python train.py --d_shared_expert=128 --init_std_o=0.0376 --lr_head=0.019
Below are experts of layer 2 (counted from 0) of a mixture-of-experts language model. Rows are named router (the router's row for the expert), up (a neuron's input weights, with its number) and show model dimensions 0-223. Each number is 128 + 32 x the weight over its row's rms, rounded and kept within 0 to 255. Numbers have three digits each.
After each expert's rows: a language model's description of what the expert responds to. This comes from a sample of Wikipedia text that the model never trained on.

# expert 9
router:176104082168166136126155123072145119120091101159067109077088194138121100152156203070196110128098134178108059136167067159139087172203126117171119129135125156105137171119125041146177135137125116131126149092155183169077105111129109084173163135155156124158161124104107096092109151135088182158116076099133125084172076138141104141128183168128100127123139165107114150191115143086111154128105130061161131124091144121188104117054115129122119176116126179101088148195160155152125178113158175116107090154123113151085143151127150115107114090145118164117073116117137197053148139132152122077134151149109084112075126132160126155125104109138160078181097145103118137147144112097131172132156
up0:125075057131184045127118112172132089110103133115087142124118151098123195153111119111060153125106087151105127137157148112122119085069164140101086150139146128142093097130149132138103138148151143181132142103176161160155097169110126152211104147119197088092152183061129146117110144145128137093061127097199174152119155104165133128128135160153138187018114132097129130152137126089166159108119065115167154071108148096144126112095159126044138117094085136135143145088130129163113104119148151148136151079075142116179138172110169187119074111129137182096094117099131165121139234162125165138105118096115153124099154149165165097104112062158113134092152110118167106133130128115114163122175
up1:171164131092081193204159127115132151200153158128088133095136165136127143107105132109122094124128155154222151088103075115120113098166130112130078091197126091129174106120078101127138123103102157157137131081114140144119106168123126109105110122107181144126134077151083110134093152163094134158103139076123143150178139149109085198080180154128116142169201141093125147161099104096107124114154083153088112074141132065120083101087081106111151182134167102163093155126093104159092169156180102119128172132103154145117104172081150082105130120109156151138116100052128162114152127100174130073135213109114116151166064149104091202033150122097134136148130107110146115144142144146182148112153
Proper-name head nouns. Final nouns closing institution and place names, such as Award, Cup, Airport, Oblast, Records, plus closing brackets and quotes.

# expert 28
router:172142102138235098113145189097093083087066111125102127111052183095090146151111150076192099146152134144122130142175124156105132167187104173175065047129139165176147153106121114093183150128199101130119144132106113107118105079064100136100121098166161179141148117179055120107150143134117109109121098144173129098161142114156086115137103108180144169142168180127150185141116146123112184121168160099143093086134151149138112064051128182134139148103107182143151124199122096122122141096104163181100096127180101138080167148102146131166122117105118100096101086128119160122107122108191098116106146100130144072124160109134138153082110168093139125121137126143153161102142139152106191101124
up0:095073082093172068158110085167118136128124153137117081124118145130096134114121091116102117180119103137144121082146161086089132083116126116121111135115149205171064105096120100100125170128144113189111148140180105173148171110139088126163031122103142159098143157106108146181147148120181145121094126161120094126119183169146168130077092132161123164074080120101158140140093072148127128141105147082188161090101127106133105086105151141062150067143122150138166127135143088125128127129084105137099155117146129136115117086115165142142121135175178132123166104164110143179126113154118101126145222102173185156155153089164182119217135150149166145105178104165193080166183113069106129057162
up1:130140125127064098147134132144144187202178148068123114159127167146105102089138121114109118103171205145170183101152152123087097157099122140193097155129121073122158090185127126144105092130129172151169132052137118112091143195110104139128109091145171173176119114145085123136124212121106131144116155128158132152122090168150094139141117139119072136109134112114116133074099159121137121128135120138092142126056154101111155130096129164137162080122189112122119148099108060221113162136130118127100147106070163121103125150114143143104153066148100122118107101119130169101184124141170078093111148140190146129129046183162048132047126092061167119157110127137153127130180101063138134099176
Surname pieces, articles. Later syllables of personal names and surnames (Con-don, Bour-die-u, Ab-by), plus "the", "their" and "his" after prepositions.

# expert 36
router:185086080100160129142134134082078142106086076133059111095074187120112134136208119165126123069115130154181140170155089133141149169180104169152129084122126193202107173126170091126157152134167156150077156060096213191107167117114084140119134132194126180159126172121086123100118195120154110097100088127189145092169138102173100115112122113113136099142130158191120170143110143146130126099132176088184110141118153139137065103086131112086157225071164151123146105173101107126121128094142140164117108065168135108119182119102158112125069090174099140097129111116140155141103144111141103180148118150136107097105122104126122139098096115115117113175128118131109116092119112160123160077120
up1:134153139113092145128193149150112134221095124147099130065105157110132148148114121156138122141142152178157199091120156095110127150096118088147135148147115137095120147091115099171000159117123156110120138099133142150133128100138095131134105110096120141144139039132096106135059158096072071103152122119157165144171127131121101121127135193129157120100178106130133109163085109130159157096127116155171083152101130102116123045132106163138177125141217155120122125112172082109125117110142147125092161118123143156103115154106137175146208114139192130153147134090090142102208084094159145129130200164168148106183084188102101097056120103088136160148128162081129077121112142110114115105188
up2:124080091145174159176069104112101151149093091129116086112111120117159138115060107129119077154150150139145082064138134128094155089166134127114115148127094131113127079111149103121093100175118167142047115111101162154142064151116089082133115096115078113172133109142151081154158075097122192123149130132100135144157128139097104137071106156101083156171160144108159161140162151118155122168157176146099134126098121186145125149060135122141184131088145157122199108124131070160113146169157103097104127123173106132101134105100151155167083175107109164152164177200138185160164150148115120054058099142091117180132095089145100151135194137160149202136187131142101120135046164116194096144100
Inner word pieces. Middle syllables of longer words, such as semi-automatic, autobiographical, documentary, procuratorate, plus kinship words like son, daughter and died in headings and lists.

# expert 15
router:143162111161196158115078145123115186093073054177063107152060181110123095119108144133157131126165086149080102141149120100139082181189084180131071117112121138184163167093130129110164152069188123159150196094115143082111144123088109127118100161133105114146107125129087131165110116123180152148097112110184104122192157114136099080106117104130130171138152213102123206197106137090161153103149108090164170148160186124136165087134130137203156134087113129162141095147151081125135187070105163161108094142152102156109129097108103141100090120149120125100100126138123196116133148125205111136084113136101112148127114147107153117118145138059137145112094146117109172094141191145102155124141
up1:144145169125104161153162201161115167192189109081087145067119156147134161142121116141122127132151163127165144093091104089113064100133109065135130109141153149110197113099114104099126127125142149133153131135088136096167169148079144155090069109108141168188118062120084124110119155121150152117149128095133139153106085159069118081091098148123104107123136130112133121160108107116171122118115163162134084128080113099102119078175141203153115104132197134135091109146106091162134161139153106114141156176094118179105165158105174108099208046160194107142154071106110128075155072096191097110148120068179154116184039156152151122117149175120108141136078088134181134152131136170144120085150
up2:156160074078130173169083039114143150135148095123125065147095146131092146208151166098143139112144103200091067120135148147125109114131104117084075117124116141096158087140112097139112109176126186101129138082108156106130096190096108147063144115145108161116130121110126074123184120075046188165174152093139113131171161166109163157098138095147181178167145127129115129148143113094178123104132147125105155153083121167140157158105119144165093061073132134109179150154096067157185111121119136110159078142165123165139112112066146154110091194140137089098132124196143066142141104158106149118115169067092138128106151115147155199139175147120145153119158100118091190134081147140127097146154
Infobox field labels. Field labels in infoboxes and tables, such as Turnout, Died, Phylum, Preceded, Time, plus mid-word pieces of foreign words like Histoire.

# expert 12
router:132154114170166132106144145081125146135100092142072115117092176106116126139180157097166116132101110146109127132181052134163079173168080103142102101125166107194194155108151056131104169077194130109121112098145176121162148122127104166108153172209115142096133153110096120110136127161166176154090116080160118090169140120103095137141149063145185082125111168155083191162136157063137184141110172088165105114099133148168140140080147149137161167108136174176116148200119113131090173093081152165074083135131132116104142159143129139132065103124154130093081117136133144085095138080154090150096086144101125089069075122108111138134078123094138122207144175141153176121121117163103135113162
up0:112123115084119102147110113168053149116117109109103103137107145158121094135072113106133176159086118138126111055199137130074100063140121129156111122129144120152117114112130146171191177130141163180091137093172148144155115167063078129177104180141150136100097152067152161187167172168123148141090143114106124160091142120121111141161118203149141190078106128114130145155160101094140089104126079141148185065099179078140075107145229099110187141065112124200157139165114104191163167094128164103122170070123154118147079142110093164122143099102116147150127105116109084117131096115099132144172150118125155144127068178136110125167106117145133138110122058140141146083091114189132154096138
up1:128161103075080177150190170110131099127160132120135157104126154138182135085158102127113097142116166120187160101082159098074111154099108108153085126141155135140158077132149121076127106072079154165127109117139151125127166146118193125076120078098139147125120086094100096163155169080109122127175159126094154131102113173120098179081171134157137116112162121089133138140108117127129117077090108151118133135122150120132109076136123079168149121166177129163085135134143134186108194103144156124096140096080122132096087149112098124094175114134153141112168052062099152175164092130157123077112145117141149138170031124114118215115160153075105127208040165135149116181175096153148112074191
Biography and table fields. Table pipes, commas and parentheses in results and election tables, plus biography words like footballer, politician, born, and team names like Buffalo Bills.

# expert 37
router:205087136135143134178112155089081160105092061173070113124085196114126101131121183124113124083212099142168105128183102096176143181186135137126102128135173130152142144115185092120100136102141157170156116143095181163114117076156103131111106143142160191131116147089104074113084157147123093096093111091157110125153123052137147125121093141141126148118113212127117176198152124108120139153103163123176142124171154137148163088081132144130188145107123176095121088144137123121132163103127146185075150093154083144127217128132150113131106077139137186071108079098109139124100118094177135128122106109136129074128102146110095119081108124088154168132158178128096103094040173164145150107126
up0:050161090084170070120093097183141100088121086132136105118105152166140066139101122064116163126170111176130108133150172144102162063102141121110102171175161170175114091088154083128093156127110126195184140150167121139124140159113149106208095134160119152112155170089083135170101160134089140128157104114143109107140136182129140169087128135126090153040107158109105126139165055116153102058142110097163203054100179107123081100144119089121164117142192114111151141159119142159150121104134126160128167141113086114154051109136161121099084110126138176109095151128153153158119100144137128107128124111129124169136105150139133084159104206153159202104147093166148100116128116177154126058146
up1:121165116085098171168143097172158119183175075124096134119118137099140103152147149171098131118101180120162209096095120061118054171113071145150081125153113233146123102121127116121102141101063197151171133140144125146149124161135092110113082111098117175179130151125117117142109132069082082118088129087136110159110116187080116110115134171179118135155174123143149120204151139098096127108115121117134069138116172145127142128094085197119124090108174139149078128119144108099132125082116127101151149125114111161089157189092191082102168113087163110124148105138118138139141102082179133084154182110210148128165084139177123160089118128047133126115064145131104089148114153142114171108163
-ton place names. The piece -ton ending place and surnames (Wilming-ton, Vin-ton, Hil-ton), plus table pipes and row-starting characters in result tables.

# expert 55
router:166146089126205073120131135088072205076063079145070062144071172074097125118120138127149115146145138149167117165163085148126117195247132160141123066112116122135151150135133085122166198109140140114133120123099133169123116082117122087101119158180180184143139132103142125110095163150168128155056088106148117094143174113120097152134184140107146120114133189124101183175111174167122183085139130090135162107109171115154138074135176108124199192098139120145105112184144085140121132134101166166082127119175105116087141124164161131132096125157138163105082100122084141094111159094177142124161077134104106110097119117132134130078131138120125148135135160099137131118156158149131108054130
up3:119120130106043126163153212095130130057120116100127068141104152116110130159100117154133185140118113077148183118139078122078070128071150122150101079137122091072135126125095084196141106137139082166127110166119126067137112157134149128151131090148136145164158124057129128113084156186199146153211127127107134124123130153107090155133112142142109130097104152135165116105116166144130129112131148165117126112114158127137111062126109192067166110091103110174176186107128095144087062165132185128200117199127139134116156169067151123137115120153155158143080140110176111139136089160115119168200116116154144081108164108155131098154158162087066151110113089061136168135148162137083189120124
up4:140077093151127120116141112090132112056182168159118110147130132209121130112117147123134117163099157211125089171110034150127128120148114116051133138134139127103158155129146160114131137139097166158088108099170115138091112117146131099116097081083115143158105139107079143127157130147152143133117110125176096132206080132100092148077104183174137157121126136179079194111130232110071141125121069145088133056138136158134188154131137056135173084129115065132109132133099123150104155136128105199134116175126158154155071140057145173124105128148117134153143109167138140145099067150158140133125133183179149164108163099083123179101163128075124062173133115174154091145136159149129095101159
Heading equals, codes. Repeated equals signs in section headings, country codes like CZE, and name pieces such as ISIL, Gor-z-ów, inter-ti-tles.

# expert 1
router:179109109137189108126117155113085174114123093166027117106032167094111114124125175151165112116152091140134111133178159126158115181210122173139131102128106149137153136097128133142176194088164120137117133173114156133114120043143081122142160156143114178136172164149137127134117120125109162160117090115166106095160179144117118081107163102164098133092094214077102161203163202137137157064142144095179091098111171111156158074131140116145135140123128155148145120136137109068102163124144145209129110072148096172092165093151173164095098087113097168130127154137084111128145138078173039172136100128157126110130108134141138133134114100096155115133141148103074135107143105130097138076124
up3:077202124126046124149107119155176125143135150126094120131078174097074136132115105163100107077129129171087126149158137147148124157099091131096098106082128094086158111162122091162130124067146132158131104125135116103143091125069081171139092098132166127190153159152142128093077141154090115101119127102136112111152212143184108123138094082145141060108083123127176140173149122178158111138188192130125135120061147135139142060126145219051108119131125083101171123109145141148065100152165137135165148131101104173113134163104124117123156164132098066177122128105119144102172104131146087148150124155162162135122195122115193119160179127028090142091170096109113103133168087141149160109149
up4:134105104185133185124144115134142161077178111194136106081102141114170103105092128099154124169059162158146075113140111116131060163112148124095132114136085125140133136107164146083135165133101198121098121124115144132076115078181138119125062153079163157157112112140104103125159147132090136155085150113173163141161124075123084089113183196105169182097120166153077166135131156079115117143070125136106139109200161130154187114179142054138154091085079125148185150113100164144097186145122096182147097162149103151147107128125106132133119112115118137130132153181151151076103107149076130079078103080160152157058100155065091134211153141114171126171110154142128080140155158101101146124158
Table separators, name fragments. Equals signs and hyphens in headings and table rules, plus mid-word pieces of foreign names, such as Ge-luk, Joe-y, Sol-y.

# expert 24
router:159126105171144124114143155047110123102073039134086148183074181134086115109136137123084074066114112120144126097169091097128158134163119147144092130132090121161190139149121099093122144118177195153129157092125170095134131116133119139105114148136092172123152134131114065113122165138161154118120130098187129080148141094103144106114113090202103152169109179097096166205137156102149179144113122109202162100139164143169136070094127152142196113084075179098154101151135098124105171096147126184144136129181131135101182135127138113064110122096140127087136100150102186123103137107155098198117129103123123115126162131088115138100121135098139167189145170181081122071053126202114134091137
up1:113169080113067144141174183173105129166151070113134120093115147144148135099184138150132087127111141126155209095118127079094090107154144127147104109183128108115146085104154174138138092117112177155156120116047129173124148140144092111079133129080110157118167082131111122110062168109120062103125145081158203162128117185119144154089121183123156120111165115127147119203158125147126117133064189110123105125128144113119148099143122129093112155154146183110138115140153140132161078150186138146145163135082046110081112165112181153095163112108131131138139035125111080090171087110165098083142174146182132153149104186138136120080222125111081153129077180080146159129128113118114126126170
up2:110163051132109167139120109121138131139116090113124100141121127125142140155118164117122150173153070157095091094044197114145133106082140083086091081108187153152185100136105138108117085180140109096083101128115148156203133106119092102041139125143129192129131063107161167078171181042165182149176144109105127137083153131119149136124112171152095159171127140196130134163134099139126141133099065144084133166117139184118153134118120205159092106141112150130133108149153155104194130170145142125105090163172163156123100148112160201124098163149154092141143153159135146148112093121068101143084089079057105119101148120162138088114121120145147189136178115151089126136062088129106138144153
Nouns after the, years. Year numbers like 2019 and 2021 and nouns or noun starts right after the or his, such as film, song, rest, notion.

# expert 17
router:151150141157174160152097186104112101079117091085089087126076178116114113141125112113159081130122114161105138097136104108130164154151154165141087078139128174181159139157103109159148092164170121135093107093060182142113097110086068188114131113145102178131114119155115123098101169095182138092127075083168082142139167116135166121144135121138125138123122162149180195155124172101142147132135107067187144130124174173152127035088166147104144159108152156146166077148156115107150170132111149132110198085182106090112197054072157125073073146113165168144065086126103162131089141061190111164125115143155119107101148146131114200107107158089148102140126139146130093065120119145120147138134
up1:087173144132126130090169167122097182137185101114107126096103169141129109122131113119147083170088159137177164082134157058036111118113172084171095080134134114156129105124113108158076095050126164110120073120096129089181155166129122134095135139138110123203150099156070153128134151174091135114161160096137141134131076194116112153090114193156135067146177129097123112176101159090112141119137131185125068142051116100134113122103153199140110100194147148138136106137162089172135145113166126106094181109124129128086113141098135113095150085131171162160158088112127111108177097131142110079131157105204119123137105165140107142051145191084146108136071118073170137137131181150102143115164
up2:131117050163138110155079144087117125163138101074143070112131135126169102168156198104165156128178110157095108148111121101146138082110103068122127091073138139162129103097140155117069125167201140090059120131087131100246132123131086084073150114119123115092129123118089119118171116121092202152152153134109199114130156142135175126100090110101125109174176149127223162104098115122107117153114140130081104162101105155131116137130129132127123149130112189107149174137111078117174119204167145130172100139134151120150097064123153132165116144137148091127089171112125118130162170156062136095085096079142149106131087100104102158115125141175199171161119099125090212127099132096133102161145
Infobox and table fields. First word of list or infobox field names after a dash or pipe (Personal, Genus, Tracks, Place of death), plus table pipes and breaks.

# expert 3
router:137125210163168150124157164138155159089103088111050090115053169097050143166143144123155066141136142105147089130167123150124166172117120150141082058123138153177155171132177102099175153159167129116142090078075137141110113111086074145081125146168169184133105160080126077079130175130132108095114043091136092083154121072134122093145162116140171136191122153153146167128102174139121147094144152062178127141091164129156129096089103183116132148071112122168135121186149126140120171171085162197153134082157109120084143124121162124104103127136145189092095110144122149093130100114148104103145151142168107109124156134073120172115120143153149104112136147176155090083162076146162130097156
up0:110117083092149102123089125211129114143124095098072081127113135151084165119128139130131085192138187127178180126149154142105183094090202154116132163184122171162104157118169067086090205086142134181162144119142114122160044171088114164151117142073164147132107147075054130104124118181102121127129120159154143152098128070134115166143088121150165091107055137084132148091137106109156125122130132058127198088122159072126111126115157089077209133110137106162131131172115113175144116161064133176124142111134078124133087101102150109141126135144149129131143138192097145178143151091130148081088138132112150164167150105119162072117105145179099148115183096145154117123100122173132129095101
up1:151118172136145151096139147150121183168132130085127137074111149131125084117172098078127071116151144128099160127101128089060129141107095103185094116117149186086143121157134145109092140036122112048175148116095112142173180183140111169135122102093139121156168091131110147178102152147075143126076082065178098143097123184089081155113133159156152086089184122149160124131160136136152166112160128150094079104058150081142102106142109146098090157188161114103080145146132130184098195135169092147134170135099103140113085160112139130085129112091166114180141090131149138137226116078159087139163150169111163158146038142181158128092107120090135095125108122110152155160134124094159148108137
Place names and dates. Second pieces of place and personal names and year tokens after in or at, such as Angeles, Francisco, 1994, 1960s.

# expert 30
router:150112115150173154105173137142137093099110094140045084151056184127096159105118157114157084161096097149156106179127080123152141134177068132152093095134121130105177188068140135090115170139167130135163182164121168108121187109127096183110154139176107128130101096096103094093112159149111095152085087090151131102165104115148125130100101110163119121115111186125132184152101191075119209099113118074128087164109136098138171088088169200133164199115133148173102109213123122136142207108117133173133125147160092129084156140131116125102109103128082130108070136104097138115169145115172102182154129132129123121160165109156172111138059077141131127140147172176182084099134144122146105130082
up0:095155094138164099109096085200109092126115101124119177131085138144125119094057120056106131192141115195126166141126144078080147109084163141097144142163087122126117087165142132120130178127111152165128118149170135145110129194092114109188131175080162116128069165122100118160095181119093139084106160104135088147129134110117132150058106150206136157094078133102134164130134116119106078081106102117109184077121140105150124046155167085124137096139117131129139112139191149177107096149126149128065141133110117096160093120053130189151117126175132169157144130096067098195142141135179094155102163076154168131142159141206128112127129151166103184146134130216109131106188131100123138119148
up1:129150086167071106142166165124158140124131130111100118107086152128140173077174121160100089134134157183164157083065146091053110140091119070113097120114156168114155121113140163125112152082084128129155150161118155117192129173135105117131066129136107166122138101074137118112106125105074126118155146096148142121173093166133105150096140181124154147114180097149140113170115103109136146111124137191154091126091129101131136112102109132133095111225164165120112119151116140202080091125186094135144136159121152122094102167124144115147221072172105166113112101094164161090202084109173068128155190109160126125110088151157175100099124172052166095167058114077142124125150132128097118062185
Name pieces, clause openers. Inner pieces of names and titles such as Suicide, Priti, Warriors, plus clause-opening conjunctions like While, After, Although, Despite.

# expert 50
router:172138110116149134126130071084096106086112067126072152096049196111098081131081185174106131132136101127112093182153129110142119153236124133194125105142112186142169203121140103105132160114142107143108171129102133184131117092141077106135152114156095157154139134144134099143088132112145119149068135112219132084164128145155122120101129119125139117195191207112110169141116154127103162068118122066133148175097143123151106084138122131156124181108095103156134094157172088148144149115114145199113157128151144176122161071170151178121071166101098187097071112177094166111110117124164113172120128131150141133112166082099133126104118107077141119180126118124076159080173125125123121113158
up9:119069109105119167155063143128146173151163100123124161146108148113121146121097144109144094113114101088079132145115133134149060138144106158151165070039068110132122126149098151167104128132155177127142129167160140102116122138112149113119135129170093211167123139150119110125165122162090120114183108141186125070116170166114082174146093116153149184118113161131129144114073139113104106113156114157148127152072142146113107040104146140129146164103072058118129126117120188210153164142100108157135074143121109131183122127202144179183117193136102107119196130128096108178115153105133141174039166162151144142131154100144055173116073164081113132109141116165114145069167120169145167073137
up10:149127153141099105094157200143143166146108111140139091077153133151142050131077099100099104107076176133142080098119103109105146121173112119103165130148129070084114129132089100153139136147188138182185180079135111185115153108082120164096082116150075153143166128073060095142076126144078053110131106157114153137081107104196117153174166143088164142142107160085129164106093119150126158135145128101116064148130148077100121129160138181124120184122106149204132094178107078164105118100107154093124132156140171085124146155144105089118110115156106138110109179200126099189148131097208150109178121107118116093156121136108079124150181125052100079109135155142078132124109132109169138080160
French and Latin name pieces. Inner pieces of European names and words, like Châ-te-au, Ph-anta-sien, Ne-r-va, Jac-que-line, plus articles a/the and hyphens.

# expert 47
router:161142089142188122157153154125122163117063077162074079115070194087115115109142172137166120092126064145180136144195113129140121149180135184160110090159146158151136166116154049090117119100180175095118101155106128122126147088139105146117131132174079121104161149121141084150071171136152121094070093097153141101138190118101129084164096121117124122168132197109142167140132121105099134165143157072129167142121163152126092071110162145106114239132138183138134100166139087139149143122144167118118142125138133183100190133169201117108115170130113133118049078127085104078075180140134138138145086115112146071127093109093167127156077162098170091143116137132115149111133143154180165105116
up9:162190084120129167122050156156093107144142104130109122149141148079066153148082111112118096117158130099108111087176135118099163126119153138115122100111092114125120150181117151111081075177193164173161133121211127136076149136158161103088163120177135166138174141216161151078114168135131099062135135184112106096079208145107102134108081165149140160198099139108156166125124152116102104128116132081130171168077151094128090111125104126132108115178139061136096132113133109146188158162122137116129131093126139077178102138164185193141157140161081086079131091145104089136111110145117163122106173165166141088141164093104151150106092165121171123059153085092080134102104147145100171164102
up10:115057159129107115115153184128122117163097107156145106072135111105139140206089080062150062122083114194104166088142114125099128134130040115171177133155086140126160109107118061129140095163178135112147139087158114137115143138138097114122062155153116141172142153047079123199132131095094089155168094120108165112070108117105112137149105170122054103117134142080133156212139174177106151118122101109181115124158152098118091149149144171137144070111076157146096130141082122137114146116110185139147202137141116104103158127152128114134116128145138108094137177195194107126146162097157166145113115060177081182113098133120122094193125151093105083092152136165081159117147130113132139151111
Gerund endings, sentence openers. The ending -ing (fishing, Nursing, Passing), list dashes, and sentence-opening words like According, Despite, Although, with census-related text.

# expert 59
router:191144135121165136155119185132081096086058043120120145069103171083074171131131167167099139094130113134064190111173140137125119150174099165137041113124163140135132091063162092173138174109219147152065111160077168140148125115140102120137101133131135168145089150111111107129093121076098144133106133121197087069141166100130150111113114138161105137155164127099174157144168151181167145123147113051143155110096194109167063123082102166124185178127170128115172144160119082125106132113087139138112139145179084113095192145111164118094072118149074176124098111150073145147117153095150128105085129129099092111117141141129159134153139138104124151131119160166140120099156167116154127085115
up1:166187122070112109148168159109122149134183088095133105113132155106144158091125101105077121141133158184141175054151123113082129133106085096151109136087143177112130108125122113150102124070139119114121137142132126181135115144154138137133129090092148182142192108134089137141108138125115096109155129144127162176153134192116105112120104173158175095140164123138150081144114125105155119110136111143107123136107183073083125093109089143187080139163199113155125142142151108201107139140115095110183134163076104120123081172112135127114149138171114147122130102101166144112193108035133099102149151104202101187134050179145114107076176084055072166112073141143165054145118152063126118103218
up2:158140080099158105142107110119178114121132060105122079153149119095110121140130170130147097189149159155095085144099159088129171134083159050107124109119113135123133069139154086089112095178110150147067098116088170120211083135109081113074114107113141159136139106121137124154163164109135148113130159138095177137139155181121142141132111138095143167151202134118122154097050161151125118150096114129102111145074130123146123188098195162129148039155156156162120149154063116163156124124122101058137119153160117161064117147076090136205100164091093087110088149206151143156123127182072140109116121135163135127118151123113133067138171152149145145106120169208095164174060110144116120135164
Capitalized name starts. First word of proper nouns after commas or prepositions: first names, titles, countries, nationalities (Robert, Commander, Kentucky, British, Greece).

# expert 54
router:172144130128218139177106151105101132081063117155093095114061177070047145147122121126177113108135148144137136087188116118183111134182122181135087089095163126165078212081118086125129150109166106119128106140074129181166139104110108122143138162139158178128161131099106100141108136138139163138110049099121135084170155136148093155166152112130138151174162146078152191127097130144163192119162144059134116136127211152138131067123081185101148165094146150160143140178110116116104135112091173105101130087200113094050150121090180126135087153082168142107116098172093096080104136143180107109152120136087109123086132160124108127117107165118140146140153147144179117098119145150151128121117
up2:123171117200142128137122127079131106138125060141123084110100133110136175145099159073162160152152124152112068110079149187089155076144193161167101117109127121139198077146190131124081088133150150132122104132099179144172080145140115102067145102089096153074147080150187126128115161134054142101145184114093160106162094147138171144125075109161096140135161154128153145130119125098125121116174093100116127158138103182129189123096114178093081101183126152154137179139081121168164100180167151069157097115142144129119067135097141137160124111086096127124137127191121128153117157179076170082057101067146121112122080141149136104133123157144150176102129154146060190113113194119123118138176
up3:083174155167114074146116130186128134096133151164093081127087144077073115097092153115153087121121147148174153099173107092090052142079168143121125083096104157102113152138140123150113145086116160091096152103149120083160143151136151171108125143121154144152118210113089174110115167127111164170151145161067145084154241141166076145136052091195183145132080114115119140170139146149173130142170140102098127118122181072133111096109152156053182127129073077153133137135106127141086095121121150121172090144126163139118160148120145131122121118157059105144038136136127131120107152170159117112183087135141168064111124108146129136096144124116149197134155097142154136135151137169103200086156
Words after prepositions. Word right after on, in, of, at: the, dates like 14 December, and adjectives like northern, various, other, international.

# expert 16
router:227052145130161159092174139096072169143099105116055141081078215111129100140154227136124142129150124122132136092169113104182153179172140161143119088118161144129159158100116092145111133122138134162159129174066196135129120102155090150160103143127077224135153130106111113141061176117104128109112084079171125069152169061112152112075123112137079136142112160127162167177143138144066104151104164129152161129098137118129093106126096103132155155151126160115086132177142122121118152144135130195144100085129153177097145102068140115111085123138103182111058137130110143096135124067133103143104137145176127126097121120130161111148067124094161097199147139117126087143154138170143131140117
up0:114121077128164109112133082174124169110113107159129110073124140155155132132084115108101104187157101169153117084124174092096132065090116146176130132178135169164153109109148117134115174132127135176095108158118127167159047112088096140194089161096143148120154150136133092177110155174121123083101074129165149149113176105179150145144107180158115162047107123140109136177115097102127149024149125111171184056076148093152063078165162121069156107142120123114180146151088118138152123072162141163128137086122115168162101079118154056104149125085116157115140155098133145172135131138096152128077167101152106136111146127182150104153144156175177173073136081140143127128119170111157111068179
up1:140152107087091199121112144139135193158117115097102076092102181126124174073116128158124138079111158148191152094083109124117147115171023095157115157190164132114131096111144123123085153149111166106151141123128153159177110173105124163143092086063120085088076133205080125136124157103066132119103094131173118122137109175091138146097173145107101105146162132156144128138115101168117149091132128145078144133080129144146073123133099149100114104166150102125156115115139130230126135135144123118183145135071086138103120190125113108116196111160171158126164117080087158163136096129145112112164097171165096135217051152081161155075148147079122125120068143088135102152148135129164179112148
Mid-word fragments, commas. Inner word pieces of common words (he-alt-h, sh-ill-ings, grey-ho-und), commas, "of", "by", and ordinary verbs in running prose.

# expert 33
router:208083133143128148151151098088122123125117093141070139123049202133054138141133163060152101066098124131123151162166117134140155154164177137135126088149118183158153143125141070166126113129091110099158125111145177108081126156162080178137159165164127166148158156123087109108160147172121100120090070072134155106137118128142161131143117096155113133166085147156154181137147159113117109159138136106144108114128185138151092116078114135109112163106152176114105091226135176096109206138112180155099137124122121137121162114068143130076073087161138145113067116114111110070115109063139091100140190139130112133086172095112134150104044144109150079203170113160141095138126085183164143134122
up0:062137109134147087087096116225160173113103069137096083160120161115113120087125111109107161164116109179149134127165144097111148077076163104138130143180137183131105065124146083115168182094149171151164136155138113128143148132200110101148127198095142145112166164128094109152137164130136083137102141165171181163105133100135131070135119141118150143139083145106135137125115126105125025111093046107142177096111179038129098075121183056107100132154130127141112143131140073169147139110100154170136176088113121138112112123113145080083151135216138111105141182120092170207110126134119149134127163090135151140128168112151164127126152090142136175140145075181118150077147131131115131080140
up1:144174099116152109137150114137135126239155095103094109099128156150127182113131095111060127099061128181147176077083160117119076162128115112136155143136142132132108102133122104177110161094119169132149193073131123144182177125135121150073143093095076154150093132097081156144135139083126172140170125093131138111120121199118168130068136143137171124145161117144154149149133137159129090113136126139114110111044134099123121057132118147141110084182192136131129139161092117143079150139137111106115143136107097113092099138092126095134163096143187128101155046115174182134149080116145091030165158133130134181180079090083094175063120159111128135132112103132140133138184170152129088105219
Commas and foreign name pieces. Commas in running text and dates, plus inner pieces of foreign or club names, such as Sofia, Penafort, Athletic, Rovers.

# expert 20
router:164144187146168174120157103101117160099103086160037105082035175087124133176159185139119168152159103100138130168192129134160130166121136168132078109112134152166163140081148071154093145115122119132114099114117183142104092097138114159138156170131156156130131125081143088080111178144110137148117072099141148076174118076078120117171133069133160154142113175132139153152128193157141135129110101092148147080084163091139132059134113143159136160125106190134087106174140146145137163169111149158175120104177054140065183088111123115114147099109134144108073123112107110072111118121129107122185154146128127081146204138090134157130105182111174138192144156144155073116144076139124113073121
up0:100098086112081106081121150128149184103130116114117089162109139135117157113112107112161147180150127136103156142169183110084089101085130131098113157199185175212173072151152130193119153132117132146094167138151116155139100219120058135128077170104165170145145163078097094144076122142066125110098144113163100164111173106137129145094153137114099200087070150131097121150129115148179089056124129090149197074102176123123137074113168152148120120194126166134179145093139146160091088114056148141158131087096111161161045136091162136147123115144152153144116136136071175165151152147099159070113139102166104076098153147154140107134101147168103151135151118131139116107146145133097146085150
up1:138131111054055090120163125170169134155158077108068099062126171173133162136134146149093064137125153174188162105114137131070086132120100116116125136171140180117120126121130077192102168059109163109157146079136168144090134151161139136098121127099104198162129121087126135153089119056106112141088167100158174132114108169088117113118119146088156165102149179088188090085133098080128112127133123157145099156132122073111169095148145148146088157190150076154070129166094166121142136119127140127102166144103107121111100186072153148128179089142182085137105118142099169130182139106142151113145169141172156125114100175138135113054106094076201102147097141107104098122117169080161163086120
Name and table fragments. Inner pieces of foreign personal names plus pipes and commas in sports tables, such as Rombo-li, Seba-st-ian, at-ba-ts.

# expert 31
router:169119160095171145179143097116101161134100087120087082067091201117145104137104180119136151149171101165124131157170118118168098188180136162127115105140170188191090193121139089139119130123144131137128157152079150184106099131093129136126083129156127163146132125114136095159064128104182170057109135076160115100179137107116111139110159121067151139146170192159169181136123179176107135126121154056196143129116168147132109110104118162134138200159115142148141086154147112160083117103084160142090083112163117124099135105068139158120090145119164172070085099162151107058081147096172135118154062123102120081107104083088177160119130118120151066154096155151147084116175146147104143122122
up3:100161169148070105200140137091120171090114155090123112101120141080098137142076134105146115098117157111140176135148058137096054130112167143133134146089099088120122116128153087146173187097125179223188120105155122079077096177094093159105156140130156180193155132099097099130064171155098120096112107137105077128144196122183079130114130073157137155093093089091122128128159105125190107110153119121122120108092118117120170134109182123080121115097106125108119159112172129148078142145139125150160125167079128135109168144133180105150160158138115080161060118125133175101157102141165147139142109143232157111089159131152171139155116099110083137144168057122102127154143153103121195117190
up4:136038093141123116142127120107134160132139150158111125064121137171155128114050125117144074143113195138164106138103082137156106170166083119078109140166128197131125098176107150093146154207119158136129115117135119155164147100154092182158080114092137158168185156099133133085145130100159135161121130080175136150198130151133139172157128145141096164109108133181090172092092129114073132102119108162098134135113128159126195173121163138144169127162143143138089074166145108115088106159093125179123110223147088117097125117016134149065140157120151140117082154155117092115045074095140154133166182096142140160054147099071129182089130124141108114171123141106107103123134137159128127157149
Noun endings, descriptive verbs. Noun-completing pieces (ship-ment, bat-on) and copulas after subjects (It is, album was), plus infobox headings like History, Location.